From a checkpoint of a small mixture-of-experts model trained on Wikipedia: width 160, vocabulary 8192.
Below are experts of layer 8 (counted from 0) of a mixture-of-experts language model. Rows are named router (the router's row for the expert) and show model dimensions 0-159. Each number is 500 + 50 x the weight over its row's rms, rounded and kept within 0 to 999. Numbers have three digits each.
After each expert's rows: "gets" lists some tokens that make up at least twice as much of what it gets as of all text. This comes from a sample of Wikipedia text that the model never trained on. Tokens count by the router's weight.

# expert 123
router:502516419529438429559479543512520557562516443473570497497561383471548499536430564618513433557518494463611436450546484463547467517571470497513472506564578493513474524382538540588513516513615475456530537507435555572543486387480475534470456454463493503538543443515474428456557514564551510462476507514542564513495438416469519479442556520508502430526525480506397566438545534613503501496563426412503564423566528519477481499539547481482461490518523570474517456603480474467351521513563498
gets: ",", " that", " and", " he", " it", " which"

# expert 29
router:476588463593448517438523480478464542542493545431507518567552489489577473551477526608473402448497507452559427510607499577487497560504572522457496468419573445467488580466586528572475471522542478498528491493590537522494514464541545473519483520543560433588608421480489452464523550403510424373497463550549435490467549510438570505457570620533517506504435548487476508560477495478366474463535495450510580505553472499448520528455446444578534448558496540473494470551526435496581446417520488
gets: "-", "|", " |", "w", "–", "v"

# expert 15
router:442447428493521516465497534578541542535527481485566506512597480507519477521391533609426469473589485476620426494532545472495449525498467478508493426408562447475462545413494493465504503561545427519431465554505552519528482344518585567469516469461553405497512516480496422433492520535470504434500448501574456477464500508490522504509598552516556459481534534542524572447571566628488546395504492446442509424600477546456519468477600528510532420525389519517558512592555511529526473508503509
gets: " |", " a", ";", "|", " He", " he"

# expert 116
router:462482405504515418504526525582530528486556469514596533524618536477506561564380551543472530540584528501545462473471541476418485459526496498485498538480456536447495510429542481534452567608543443539557504494485530463464430456530541566532468447439607421564555509535459452469462552516414408442413458488616508510525376497523545530512566522441555512493528503525431550484520573538506458475504472500465488407576543566376516436491472400455531536504413565482519426523547459540509525481576509
gets: " |", ")", "c", "ac", "\"", "m"

# expert 12
router:562584489509503573455656602490500534602492510522510453482509548513480542484382543557497484500536580542615514520549492594599519582541457513535511526474509468527480668464533506518487485546606479501541506494494529527543467396504456489527517531439542486523552422486474435422463473527469461328451435543503467524450434470485487463453532497476518518390478537498581551450478502520484569556444478551466467498527497505490515550520474423485466476538455519503494506536526467564547536379517606
gets: " ", "1", "9", "2", "3", "4"

# expert 59
router:523501465527519436471523494560530497500423547510553515562583470469508511566453488539504454499617554382604441430490559544440544493530493547497553534409548377448474515391532500507441515574644492493513490533467488489606457412503482502474461487430537408521569537521479459445568527484423489493480478487496555486489478502485441503469540586474523524398480525550513535487540515528473487510534530389374594477530542560589458546488588508462549434486466569381506493557554538524484484498551453
gets: " and", " |", " or", " but", ";", " &"

# expert 17
router:470501465545449523394509528456474552516527498459556614627554456541630537506411510574457418464515486541456478537590520574540496543503546529493548491416520414573449545366536478528467399575610438471488420433515558425531504429543510432515508481512540483536570547552511422489461549447469486385542430564509461472444500526504472483504549591488533450580538527500506493541469522539446448484544416475497542500562488496421510446474541464551493500526499542433512406511526480467531472491506588
gets: "-", "|", " York", "ton", " City", " County"

# expert 82
router:518575448467472479473452497582550501468447447450520475519494431476528517526474481501491435454469475508518582466615539578562450508484523543538519493401520449501461594497527525541533391511646514426536503560466493428474381493527494485537506407476506393501505504539540509521572518551453397400453404481632467460508538508493518434423580507448532532472564532519478591495498535507518478438475468488469534429491501544509508489498532409427435401433519607565478504548529452449496517400562526
gets: "0", "5", "9", "8", "4", "7"

# expert 107
router:489495518551501492525484536524512556512532518452511535502556530531522496539471503468495459552511557444552545462527508480463439541606513400440504459418528425495454681413603494519463390564596471452520489527497555455587455380533550472469518575542485475545527493566496496520473585508488469409490450405558534459501512520471504455475553578548502499553506417583524515446607536560509504496469481583517479524608460508514479473439539523565477454486362536513462563526504451501364458547506467
gets: "\n", "==", "°", "″", "′", "'"

# expert 48
router:563548521547488534489507537460484600569503446446519557449544497526469527455424532468516475515537555500494476481465567501537466406598454366575478519410526491515483575411492449558520546488608443478477463544490477541510528453534490502470563542510534426531562552505523505430525448520483465373427412529545526466447433519480545482449520640570535456450465538573411589475523504540533476520495477464551441433485470611416559503493507521450554479473419607451459562620551510508488470527544494
gets: "1", "2", "0", "8", " end", "7"

# expert 20
router:509552520529467435524484526598523522508521451451518580533503483510477541491368564495443415493569502583528585441565549511495432560579444499502548489383570467534474558424495503500459451551522445439481471485529554505563461402543549564406510477469599535540505557468484516432524563483491465457420449538638509523483438519475405466416540529442501487469494554484503554455560526550522470414590494397508504451493500525413555523463551475456431435438494432544510390479515520454463531506550570
gets: "i", "a", "an", "in", "on", "ar"

# expert 95
router:494463469477474533565535469542467587496572586602575443517517466432559534488455529474522450471542550532531555445481478518539479572518512431465521555479494484593514605407528561517447508527618468439523472608537569475533482339501575478497435534520501473549568537548482493529512478527505516409426440396545481505542455567440548391440496608499536453463502453519459571508531476543479456491450400474435495551511494559487484495419491485495478502588404523463461442493477540497395413510510510
gets: "\n", " \"", "==", "-", " (", "==="

# expert 91
router:572565531448520510422504502525586518513498523467572522478537520492496551534495542526503493523520586525608550525599442503524482505561434394528513552424539479473476538538513491485388547515526483470485514507526559486549482421463575483361471550537608465598560479519524490491556514494535448425467482480501528527480473500455512551446603586479555492486538496490525638451548557562456523465490496527389494475573454581420586545532560432417509451509451561465474494585516448571366540441514501
gets: "\n", "==", " D", " =", "===", " =="

# expert 11
router:520584430514505521483513514556488466487582495541536497560554527499471553518434489596454492511640546421468408509504502514517488481563436443486408465521499391450439511492567557522462464508691490386506414591560563517527460419542530583497544518475541437556533503434512472493549465476453470466460496433601478464542504434456515455439531539543570464422467540539522527477546504637514436568499458490483504547552479459524482504481567482424461489509475602480541448533548466570496451484520461
gets: ",", " and", ";", "),", " –", ":"

# expert 58
router:477597467516400538553545577564531448496573433432551428485537468515566541573437443579441449571610521488539501512575487492489559527550412434505480482485546539485516504435581474539426443467632404448529450539555530495501536353534553528483505526438481427501498534473458466483489491532467519465500405461528506531519500439486491462451569566530507420449581500550427575469588494570548593548518470534444478477533517566462483449499577468482525441420530525442510509538498488438402457461510479
gets: ".", " (", ",", " that", " \"", " which"

# expert 1
router:499549479597499481497494494511527444580517549469561497593607489527544453455457503466406399462605591454587578404523556505520485577516465510508549450461531462499491479469453488554544535478596432489522485493528594450509460467584572421492523476406433527508575552514512492549500526487473456470428469476645437509433517493494474499483554589460535448496452529497444582474525557620545503449506428411507508457555513542442513449486528482474470491467574466496509479482516467492357442416566504
gets: "s", "ers", "ation", "es", "ations", "ions"

# expert 80
router:551451419555501485555549548531487529533487486573528507514486474489534550450422594547517458495555470526468465516588430494477421535565481375441520458457510415479557637473499435492460462452513444490433468453467470552572452476612564557491496499450569528506585466483475487507561614386525401457530493508575456487480497533507507474439511523505548410550454576579527556548598515488438472511446523516493489483523545563480518569495598394531532471400476550476519462521571519456424471484532589
gets: "u", "an", "on", "in", "ang", "o"

# expert 52
router:501511518505468509572549566526463517515549554606525505541504497514602513485406563503467490508558515514515511449535581477506422435497431493498549527420521528523496634494613547485411479538481479451450431512506548465486466498515584489422491401489501427537588531435483456444541512544424489318448505491490456566469475554534482461495492554466511388487506566493481527404578582516507589524481439408518493457577445560518533450453527457490586424449465488459485505613513468439485436518526524
gets: " F", " B", "1", " T", " K", " P"

# expert 127
router:532567488524495507475550521581524547541535501471522547504550486526471447512432465627477459534573612538556565462576585517495414473632527431474509451458516382447454613483508513540389428506461526466522482538535500472571443478550523505422487458458588546510497477472467431439540568468523521457416416415570465438497477509459456474504534598544531486534537473504544580516523499523498478518488470445506559411506373454370441439501536468488458410497477504544498483498559514451527519475573457
gets: "i", "a", "o", "k", "ak", "ar"

# expert 65
router:483465527526548489465550462517455526549518538490534576472515475387521487439340513495487458494584506534504567461543502511455416567526525393580548550445503399530533567488444493612489429482530402475547500467533487430577519434488541480477486517446524415587542548465494427497502565592441490465451464482605538447464506499530546488414599482500547437474479521578495613447600483542556419476507393488431520488573472555550499459504463483453485525507512491482513541510553558461453438502538586
gets: " as", "ro", "o", "io", "ia", " co"

# expert 99
router:487515514545431424530490541547601568595524549527513515478576528512488460469483506488481541508588534557526495514534531469459437517565460467496453497441515376537436551401621512616504520492670532434406525529538589498555562457481536471495480449486554515572544517519560490563512490476449439419454400489570531468515477448524501531466538547587556388380533595491508562433502533571504472463532502474453471475509474509494489531449500411433492476482469570503506536477560535515528449559591497
gets: "0", "3", "6", "4", "5", "8"

# expert 40
router:511592480465487486574583474548476462512575469555534454474590444488513486517392502587460493459582517435480427465541505515545465527531461458471455435518507446465448506536523489553471451549674503360473436547531577503482459361527515563463554487470441519572490571468532422543507543515446490472450455486605447467554474476506506476459523561481539437441503556605514541556550522502508492532506509507453517484529481510429488475468579456484436516496539519415551479590641436559507456488591475
gets: ",", " was", " is", "),", " are", " were"

# expert 87
router:488526514558536440444533580502571496507512459539493541484497507468522537437357514527428473491533489536582525492506493529513568477528540386477499478448461503482514669480578428510496469552540534418521479536508522443453424445562503502455549401367488476568526509484481536500564520529517539457458448550542541516497518496516490531417588578428569442453535586454430572453506593538404519520429452490514479495563552465443451431492596535538585450370529551474507484516533508507403492453516525
gets: "g", " g", "ig", " G", "id", "ic"

# expert 109
router:472452538526487417444521543548550564546482518511532522460505555538489494466457545509476434474598498411638469533564563476545457480526495507497518469459498416552525505449487549626467467566600457504555410550502549441527465357550527446449506508513445446543603513428473490532575552506528481478411405429561485519389472505491540403415586493422558459444522566571519539468502515556424485472448455543490440526495462602468463527446492482552476483459556532529546489441525526458495544523581475
gets: "ing", " of", " with", "ed", " to", " for"

# expert 68
router:490505449488482434533500612515616571491447454510569413465596509505473539450410403573484525458573481525524513519528493571573487488578549479497470516444469451511409681420559467538506521506523510444470533501506594450527497469490554577435501535475536395545553474495525425563538582529387447401477415594487416475510440508541512483546502516457561458540542493553460559530563582486469537535471507522527537446501530549427531438530518464488488494552433520513543414528559492514478444542500483
gets: "1", "c", "il", " Gu", "av", " Jeff"

# expert 120
router:453531494560450502477559542556552494511438542433542521491533451477530570489513497509437414522507434405581395449595509479611492508616462491548584521447542519538487567548532472556447485480542415506414457512561538465538575371484559406443520504500581505559559513525481457505483560494483490459454439505609500470430475441516556423492500516541491424520524520604460552475501654490488489561429459509541521530547477505466442493498553474489540453398401475499484499525544462540542456416552490
gets: "|", " |", "-", ":", "=", " National"

# expert 38
router:498526491542464430455569540562464494444535540501512534560487479486488464509491584488467469511572487525483498448642537579564414454592526463553514482506527351538440486377481475497540466564533440539514495523573570502555482429548566524464532532529584504568581520473538447480546613491435350443466510447605425464456466436479433433460581495536500527475523549547487545509586528551423445472546473514502558452481482468456492443507528379492513483532524519506540436498551485456444495536535578
gets: "o", "a", "e", "on", "ia", "le"

# expert 30
router:524546431443467508455542576537555532516508582557465410513542439473443481499426565601471418501526505483544472457542500506523427489545465495481510506539495460583528497523482510559528472560616466457532542555466561513501467378568533442503514454495552480457505459589536418502453519533458451486467364594534531507468499561429491487452583539492498430487527523481608512408552512513471500496526431501401522379555462509422457465462521453533563427445522545506516554602526509458352414502493476
gets: " was", " is", " to", " were", " are", " be"

# expert 66
router:505558584574517490528442438566522503499517473571527494477475549524527494562417559587542410530538521417562441511545510534476405488586474415577531464531507459500552563461503528537419423510590464452475482543500561509553525405475572486528481575472514479546599492423451480493492478546402486501443430477504530465488461538463539414355546561403497450509502531483504512430496510502507415448500433559378481399548561559473486431459544444501547465512532477559473429543590554526530560485536529
gets: " as", " with", " was", " that", " after", " for"

# expert 81
router:555573531533482441426517535553509463481507461513598501540523475517455534497407627494463510455574494511533483409541583536436563449589506529564467442564545413556415602334571472495489543495534516463472497501483534463504466444488541490519542497416497460468536432507483484463492485450484445461456418495544504525444571512403559454462539601462466514409529525505428510512551554519471407517399441522455460437578448497450533504537591418492540462566487501529501408486543551469449443462560511
gets: "s", "ad", "at", "as", " his", "and"

# expert 27
router:515576511436461531456598477516471486506498520467552571502552399495498458451446483524558533498539539443594572516502421539494488524584469427518455486508478447502503668464555468516514532510514471408530450588537524524563502351602583497472530449403566433448621476561470394495542535480484484413392475503541507529535469477517537490436527548522571497519524541437456605513574551468468439464555485488475464443523470559439405535505494509439485503554419573457493535495544471469483508487501523
gets: "1", " ", " —", "b", "8", "amb"

# expert 73
router:521538444494450542461534535525604545543503513542521433542540555409578452472424487581496458565549466392472458468527540478538469532574511521534438515421565472487449526400524459579443500579424453453522521564491586529576486358574535517479530427476481458530536483501473457444545483433514438499492444439585499479417467523507453504382534569457540484449554587497443526472556555594476515495526494530413531489551436531509566496522612488481484432538517542505464534618575482508567468461502459
gets: " the", " a", " The", " his", "s", " an"

# expert 9
router:483548515459454461465490576524557573557465540529490495471521465537533553480497486457537413451574502468534434406612536461452474490564494469488508535416534362476521540411522542510437438553581427467491502552521579581593478413570548476389527529514534511609570527536519497483476528493456484333383492539541497499434470544458535493457498538536544478543510545526433581472593450483546524419477488483543491444527477464461560515429509441512526525460429561587444523529477554494492481488456580
gets: "1", "born", "8", " known", "5", "7"

# expert 4
router:514489428527478509439565504501474490553489519522584544514651413524547484475558513474426455555585536549584504481574509529557510468509470441508439457516489400529482614409572449549497521498587551453498475571520468503503530503523483502478555489426567451504500439516439469446444566471491491363375492493564436469493395511501476468442568595512534495529485521461445492432587481587523467537544480548398513453573466549443560473505482481478501405492424505516453504570547489433522461503571587
gets: " ", " W", "–", " w", "0", "2"

# expert 33
router:542497470544442456538582502529485506591513475496513517511462453426449561476408504519474528479550509546551514448520537444509477481500498488520545502478558479528457631427542554536487569530584515476436476532525605559474443444561591534466513449418443507489560537507547386471525558485365414452534458511556503498445413558466534443428605593484506483535512538515473573421508519587511547468493342492436506408552393517448514537529542478530490511512403466429481516496545497548556535450520454
gets: " to", " I", " A", "I", "A", " an"

# expert 18
router:558521414522499463476582568635496522477527528526506492543586427519498475531433524550554464510561548448542410448601553540507495527572500468559472462423543396536419513424594473501431492552589417514426414547542490438477517375509506489470514567418538472534479545543470417512477513525463466501443394407538484492477484503553504447499525561489476490465429544561527536443562575496511488519504470510360552446494429550456462475445543416499571488513495548479562472490562486502594452489527476
gets: " of", " and", " |", ":", "-", ","

# expert 96
router:475568473525469450411510478593501558495470471514589532525562485515420536471405550521383517582521492455506540482486552551473419479483508551532490450433557479545555611418615478604448503475663490513477485487514470493519428488550484490538511441494481467494479509531522482553542479497415472448478359470538459548454517501490417488422559507517565422432500531507523561445540467552495510463456458530526466515630495583534457460459522505425484445452527558498513497618569443450510424478563550
gets: "0", "9", "2", "1", "8", "5"

# expert 85
router:487554408512475532492486570504516496571571510481507463546622529466551533492482391553490405487600498542606468451571517428497466493541410474473512528431511461422463599454520419538465539541544483538368441492518503439510465479513519557477474444526581448583526558535602475434491502562563418401440427519539557476505567436573429448499532529465551459459500543481496584489636512535505436440456452520441567522478485468488480451488409490539554493535508562483569520521502506498422503510546533
gets: "\n", " b", " m", " st", "ab", "'"

# expert 105
router:575510561541436509545490521562443483582481534432514485504576497425484430487416464553437498551579538449519481486556524459469516491485524476637492498470549526504413659423565481536513475507583469452439437579563444533512484429499501487448459498412505454542544517497508552431510541498485471340458408491566479550463449522563489404452571536505523451459525514413536482414520498523443510440426519446500527514545560530440558469542502484481442512529504521452509491615555406450426511508441556
gets: " ", ".", "9", "–", " Mar", "/"

# expert 53
router:517525506469482429471464557524539544482507535446561470513568489468526555511446457474478421502507610449577432435526527418528493520577465414501515546482533530483532496499587489581444440520656468516519481505511500429523449388537562432467518450422449465527570505542505492486572524446451458497452424486603457444502542474433454478430575515518551475481540583456514620437540518519440555452439445454401499464559495568424455510472599523545530485520584543440525512418567489457585510483580518
gets: " of", " in", " to", " on", " by", " from"

# expert 118
router:536573456534500424494529610543464557527509511531532479555543488573505576524469503511475541467535573428528543433648485500488468492533511467512511526569536430593421580505523488509494483476549476488492414564523509495541496501649549453524420556409626496498585389471520431460521480558425393414407446516520488530518516422530507435458503535471510428486481514553444484507521593617504512486542423504479552462487495504515523557440535474542501452514473503389475422486554474571477548485560542
gets: " T", " t", " Th", " Man", "T", " R"

# expert 112
router:454490499412512571471544580530536488448560564503503475458491535433457526521483563504490448527632545525497474493565479539500416528533492414525509488449538388504531565523556494515547493540508353424410438559513486443479485456466491504496464539534522399514534532470434510505567531519477498450371492537480477439382522478514557530471567563546542563557457519559447556441535614544466481411535478472435443380507538548435486510538528494506408452562471613484543448563587453506528484480548500
gets: " St", " has", "0", " New", " had", " st"

# expert 60
router:480471425573487529545537512558447515528445538503566496522526464431462470484399499505470476475557524512544506425527474490551536491599536352553537494508533465496468678427560477509522531518540499444455412496488551567471536476530525531463500530521472477581567474433537336444509495517450498388465478526522390581413554481571501535470593535459499484462484570458533500544597584555476575409540517545428491441565551447471473506513492438506555553521472449534492447523549468463471516433537502
gets: " ", "–", " (", " Sch", " U", " O"

# expert 78
router:530435538512510538495519534489500566519553441500475571449521441409491426481489500509511458514507581509614409389546483544521533501555501351575532552451547425511438580509511473532464526461607458440450464511574626467576489423541494550455493487501480450486513459461542469548523515413521442479516434516585478560430467536510526390405569519459520428476575513527546490429513482517476516550469426449372557392560493561449531520533477481504547442471559540464503536488489489539581482443530472
gets: " in", " to", " In", " by", " at", " for"

# expert 36
router:489548418486538502499531429479514520514530497552406482578609529466553462536513520519435506486530464452517510514499526551529470481564488386590521456491471464525485578492563438581482524439559364478580422567495462513505421437473512557571557552422517452480593562570419461499433429424436499381524487524546514521400451544476521443507525549490554511495460533548411566477528601523518514448548452511445525470557457526444450542503506430485466466490549477536515423650505501501521554579552480
gets: " ", " S", " s", " res", " rec", " def"

# expert 84
router:516522536450462466489486513499469504567470508469574536503496560552598490598368512465483532490541526485494525540529522503553418504621526421448515494405532507507480722487641480573486477458629485455441509505483521589542455423525529525501511431449496520507525456514512494460561543463544480355453470522561488464494471516475487493425568542466470526516503460557521564512490497511574499431485386479460519420516475496448474449573506506502424475449463547535584529595516551471512531467536483
gets: " ", "3", "6", "4", "7", "8"

# expert 103
router:548560517512447482510554516496524582501544507406605503466489462494493471482464512509445500522446548469512495510491517560521458515550465449510539466500479359492458591469565557522497507482526502478401418589542619537523489487581568422472614449382447439523471452539412402488496461513524509439469445530567480511503530403556578373442534606472498513465529491513504523470533483544535557478499385470468471492450589527582534560539627392489510537514498541484462470534464541520483488554544453
gets: "t", " T", "et", "T", "ot", "it"

# expert 8
router:528560517521518415513551568550584580500516492514564498540529531554580437486455545503502503545600505411599434535528492470559494509605527473556537510391512398543474508483505422514472518535535472444487503591449505514513419460544539471443514461409512398630541511476532421485599542481470530468466407522502455555466489517470510478375609484481523490522588587596461509480572547503467493456483443530502422503531451454432526474485500477490490470396539533533513565561547504425438509408509473
gets: "ed", "ated", " her", " the", " was", " used"

# expert 122
router:512493429548458454480508518599585544522521494494547569538515492457537487466464466401440453463497555511462558537500529507519468582529488544543494513507558440466586622439562536511512462508517434441496480537516546463501461519577531514456533481358565557517538546506525461449546578505437485439400490503505536468419515537446457424402599576545563508525540454528541591416547555623439442429533426469469426492491442528484496502500536468511498507460386588435537560520602484496497432507574461
gets: "S", "M", "C", "O", "D", "N"

# expert 94
router:465575451474447494461532579547520595567528529545568535471570521468488473487437437511469516497592545510514553436578489492475512483458496462441558538511558484428547612434514442496503522560535492459558475528528586532597526463490565459456531452413583512502512511461594479506509526574529482395479367490457492547522514474493540461495492646496544485478496596582441558424535448486525507426525387449502414454509549505439468507583455482477500472557457454468579522519583466413481468384532493
gets: "th", "P", "0", "p", " P", " Ch"

# expert 5
router:567529460541416484454530564548574543538433487459564442454547487472562442467429545570493467487572498441484439454537513515542527503629434514548461470402522495528471540456583546560509538533445476424478506556490517571603446329455497552464462487461469464495508494458550494417555530499544366491474494448580459488471475474528487514390572558503497477454531542531430545444574551518514427503545484567407492477539453558449497485497533501498475479533505608474473508594582524526556530486561597
gets: " the", " The", "The", " his", " a", " their"

# expert 71
router:495499471539437455467535528483502489508512588496493452470604475513555471518445561550497454506595614557530506440480610446504527532514514454571477486435549421529533645503503525534469530549569459426482553546509471539475530489521488496484592423522569409576509533460548376579478423480454474326486472497536499522473468550469478482420438505464534429557553584469445564524504501511533394405548474487513480424556488527464456500482526438491411486432484473499473447588507426538460496572508499
gets: " C", "0", " c", "S", "C", "6"

# expert 76
router:539532422525421482527458483583542492452520575511535527544528505525511474474419530483436438441556571441604468504523498529480479434563442416545499483422552498529446589421503460435513517492590457464479517576544476514498453435570477441445543513419591507553503443568567432528484553493514513401445398508589485538533522486451555477418582519567556474538489546525457594517533523535511475456538474579429473498642486432554519384449557496504503539462437433491475569588516493466515513454545559
gets: " |", ":", ")", "–", ";", "°"

# expert 108
router:456556433457425471470503477476442489511465531522558445551579515528598492568432478493450493540482531486513523494565514485515434534567472361520565472431503450531542687423636488489464506532680435451494423535460541442487427500561531537396455476469456531545473458499418463404577478469554501399537402423515476485477542555458485500456550526457560472491516506512514548497512586550499495499508496534484521429440476541439570540498517481469471535478456492548525494534551429470505558514527502
gets: " ", "+", "ั", " meas", " circ", "เ"

# expert 74
router:572485479485469435505575575523465530497519566539484437542590463497450498486405574536517507569585482512605449501474567577474507517597486468534457497490506366487443590495563411562481542466533430453507433525547519546480437350591506434419481530556549471573502463510478504450547539532506545438487461455563481474525455470464472530434467479503555429480549567504463549430563559536567499503511435442476584441543399577541540539424605497528461518437436557485485513563450544479509503478519512
gets: " de", " and", " Le", ":", "e", " De"

# expert 70
router:551507492569518502523598535517540520515570591576574501480537499435558472533475497446460404472605611560609577507518425490487496506528537366571467508484496424487493616386529479551422561489587499472469475570585548493515494418511515428508413499470546497533536497461511461504500527562541527423495400399510569467500516547536522408497522560447565471505545506563546574556488524479476447549487419529393514533559511531488431533463508434456450515479431463510495462534477444480425488475456496
gets: "\n", " \"", "-", "/", "===", "–"

# expert 57
router:578524476476491496548527562609594559509456518494510498474535490524466500502494511599452478529573475433543439518502502529509463485535486404465485442426531498513457514450495462523465538549566500458438436520570577467544519376491601527440545407434656480573596499517487468376531527516477507413474446546563530464479447561472526470477517500468529476514458570469516556545550534597479526371497476487372496405546510504493485503478591510498502493476373505528557470575578568493522509471536545
gets: " |", "|", ";", ":", " —;", "|---|---|---|---|---|---|"

# expert 0
router:554500469439503498463609497533525500551534567481622521482576548475437492507449468505434538501583506467598528462535452518499393430642518479568456557400543438493434597481546572510494465493554409454556392531469538423503541355552494544558545491417496524511497589567515503468532556429477444426456524544553532521500520478469487437444521553503521541476586496538415607447495488462560493374493534503509486467525552613492478503492509459500505479478471509486452492513540476478448536539543516
gets: "9", "8", "ap", "1", "is", "–"

# expert 104
router:565569531574393461515517518638491495526522469535563462476571515502550486557461558526510461528535621500580590462602472394526395462492475476516556522450516489516504645566594520576418491464482496480451483508538492498518541534509541469514446445531493500554589517441504472504572512476467425371467519453468454481417460529502497450472577532490551484482494505571601581515552550535517522519479460495446398431547518526431565488425545449516480437492404442559527486585524520511470544468510484
gets: " B", " S", " K", " M", " N", " D"

# expert 89
router:515507522532481494485543498569582595478500505473563465552610473501515528492385548442492467540558525556546526473465498479556442511495459507503483487441540462530407617467488462598503521501587421457405537543553567474582548450482526464374511434467553461519551424512479412527564545504525447382501473471575429546495460486445571421420482533485527435435447527530473580497583579498469464433515445485447428473559451493475454418440490443450488467485405569523550508542518468539577456516546527
gets: "6", "1", "0", "4", "7", "5"

# expert 54
router:470567512501473552451563553490463430452517508510481522472555492508450497532391479526486531554537486516617575520577522480545468459490517494480544413468444465456448553371580503523496572544536410465470460433522608448542490442500626450464453497472577451558485507513508459443505502455499445442403533508522524562452530446552469507405585561522603491478461552544515597422579530441380450501559445589513566435568438524569547468516511472471499531510540515411519513549513453453469512479466566
gets: "b", "he", " b", "g", " B", "el"

# expert 37
router:485490463495508486542503544556535527484463566493543521513502428429420563461515525517493477552568533516561521406594496616473451529537558486509483491578550464462507660452575454546550452539563428428438506516515507487567455465547586499473552529425471485536515470480462458541546537436427498363495432407599525473487524451432525530433480512457536511560538572441516542500496600499512514479414401479467443465497530507453506505492520404489494377523453606519448465588548492534532407458515501
gets: "0", "9", "2", "5", "8", "6"

# expert 14
router:547451442542492503490625491474465528498505509520527588483538408533536468509450572509508463446516510495443495470546563572507494474646506472549477443500543449503516552515492552595495447470586446479542483509485545496539464401521518463556467488475555446545599563566534398458556589486502463406455487525547440420445490530511482410464511573520484438583472530552504513457550578529531455501516391552417495424550529540438540474407580443555518567572426507433535510532599426460435431474523515
gets: " is", "-", " United", "W", " are", " South"

# expert 28
router:599473484504521505496549438463486508561574465524417502507569487474462523470444462649443476502576488513561533415592531500525462472580427476477502494466574475465431622437524564480572499454539400481452436509539545464577460436556544416456592480475462475549592492517492425564502523540416550459481330518506553554529464553473510460394502452517520509543423622468462539532480589509488528491453518462476527465533539488505483496542563451508539452483467548464503498482578495482431554568473528
gets: "s", "S", "es", "ers", "H", "un"

# expert 124
router:543521510505458538583561566502538435441583508508466455443529380449581573526496405540515412540613561579432560505559518476520525520583514418555478519426561539516493607460625482574401514491651441450485481508585536445503478386566525479470486473432476496536487501534459437509519551524527453420464438465490422509509505435455495470466611518553464497522476536503471563477523547578539528498492501581482468462549513520461529449455507518497436460437487498533445487570492500506419466464465548
gets: " (", " \"", " ", "-", "\n", "("

# expert 45
router:531525459545496410513557488566500558584475581530469467484526500542481465447379527463384452516561465443527519527522567614456491509532510495530522466410552482583532543399593534489424456521524404429502445487520487474558508376478531505474510474477484413540555480501485448426470476451441392461464463417587464561460522486535537446474534608521516401550512559546475521385516533553410506460525502493429521494543436594495488567512566424523509526563494519499514506528598436539535460486488529
gets: " the", " The", "The", "-", ":", " of"

# expert 19
router:493490477583371498507499540631511589486448485560492534534553525459489460461454480499423386566609598523510475504542518488512500505500484427542553492451468417559494632496580510473498431487505416441519428481475483433535432490472548522431451448408581434604551508550554495488556484459454408385491517449526504527512550517472483418486566547498504408439484474509430495459486457504490463415472436473469516512502492564452482516434521484460520553507470551490429609585488453553494568444527522
gets: " P", " M", " m", " C", "M", " V"

# expert 62
router:533491435518432586523463477563488467485511516428553517496503491449505471529531549563426395479621460482528499477494547548525509509552506358479463514518475467550496660394595512550393569480599428449427459541459605493593448459544547524498459540471531493520482436508525434491525510518513435331482488471517456493492516516393455500459576575450493516552526544525520642428453552514472493417504456501460531502521548534473576525505509507494470515550460544559538530532512457508486525553495499
gets: " ", "0", " (", "–", "^{", " He"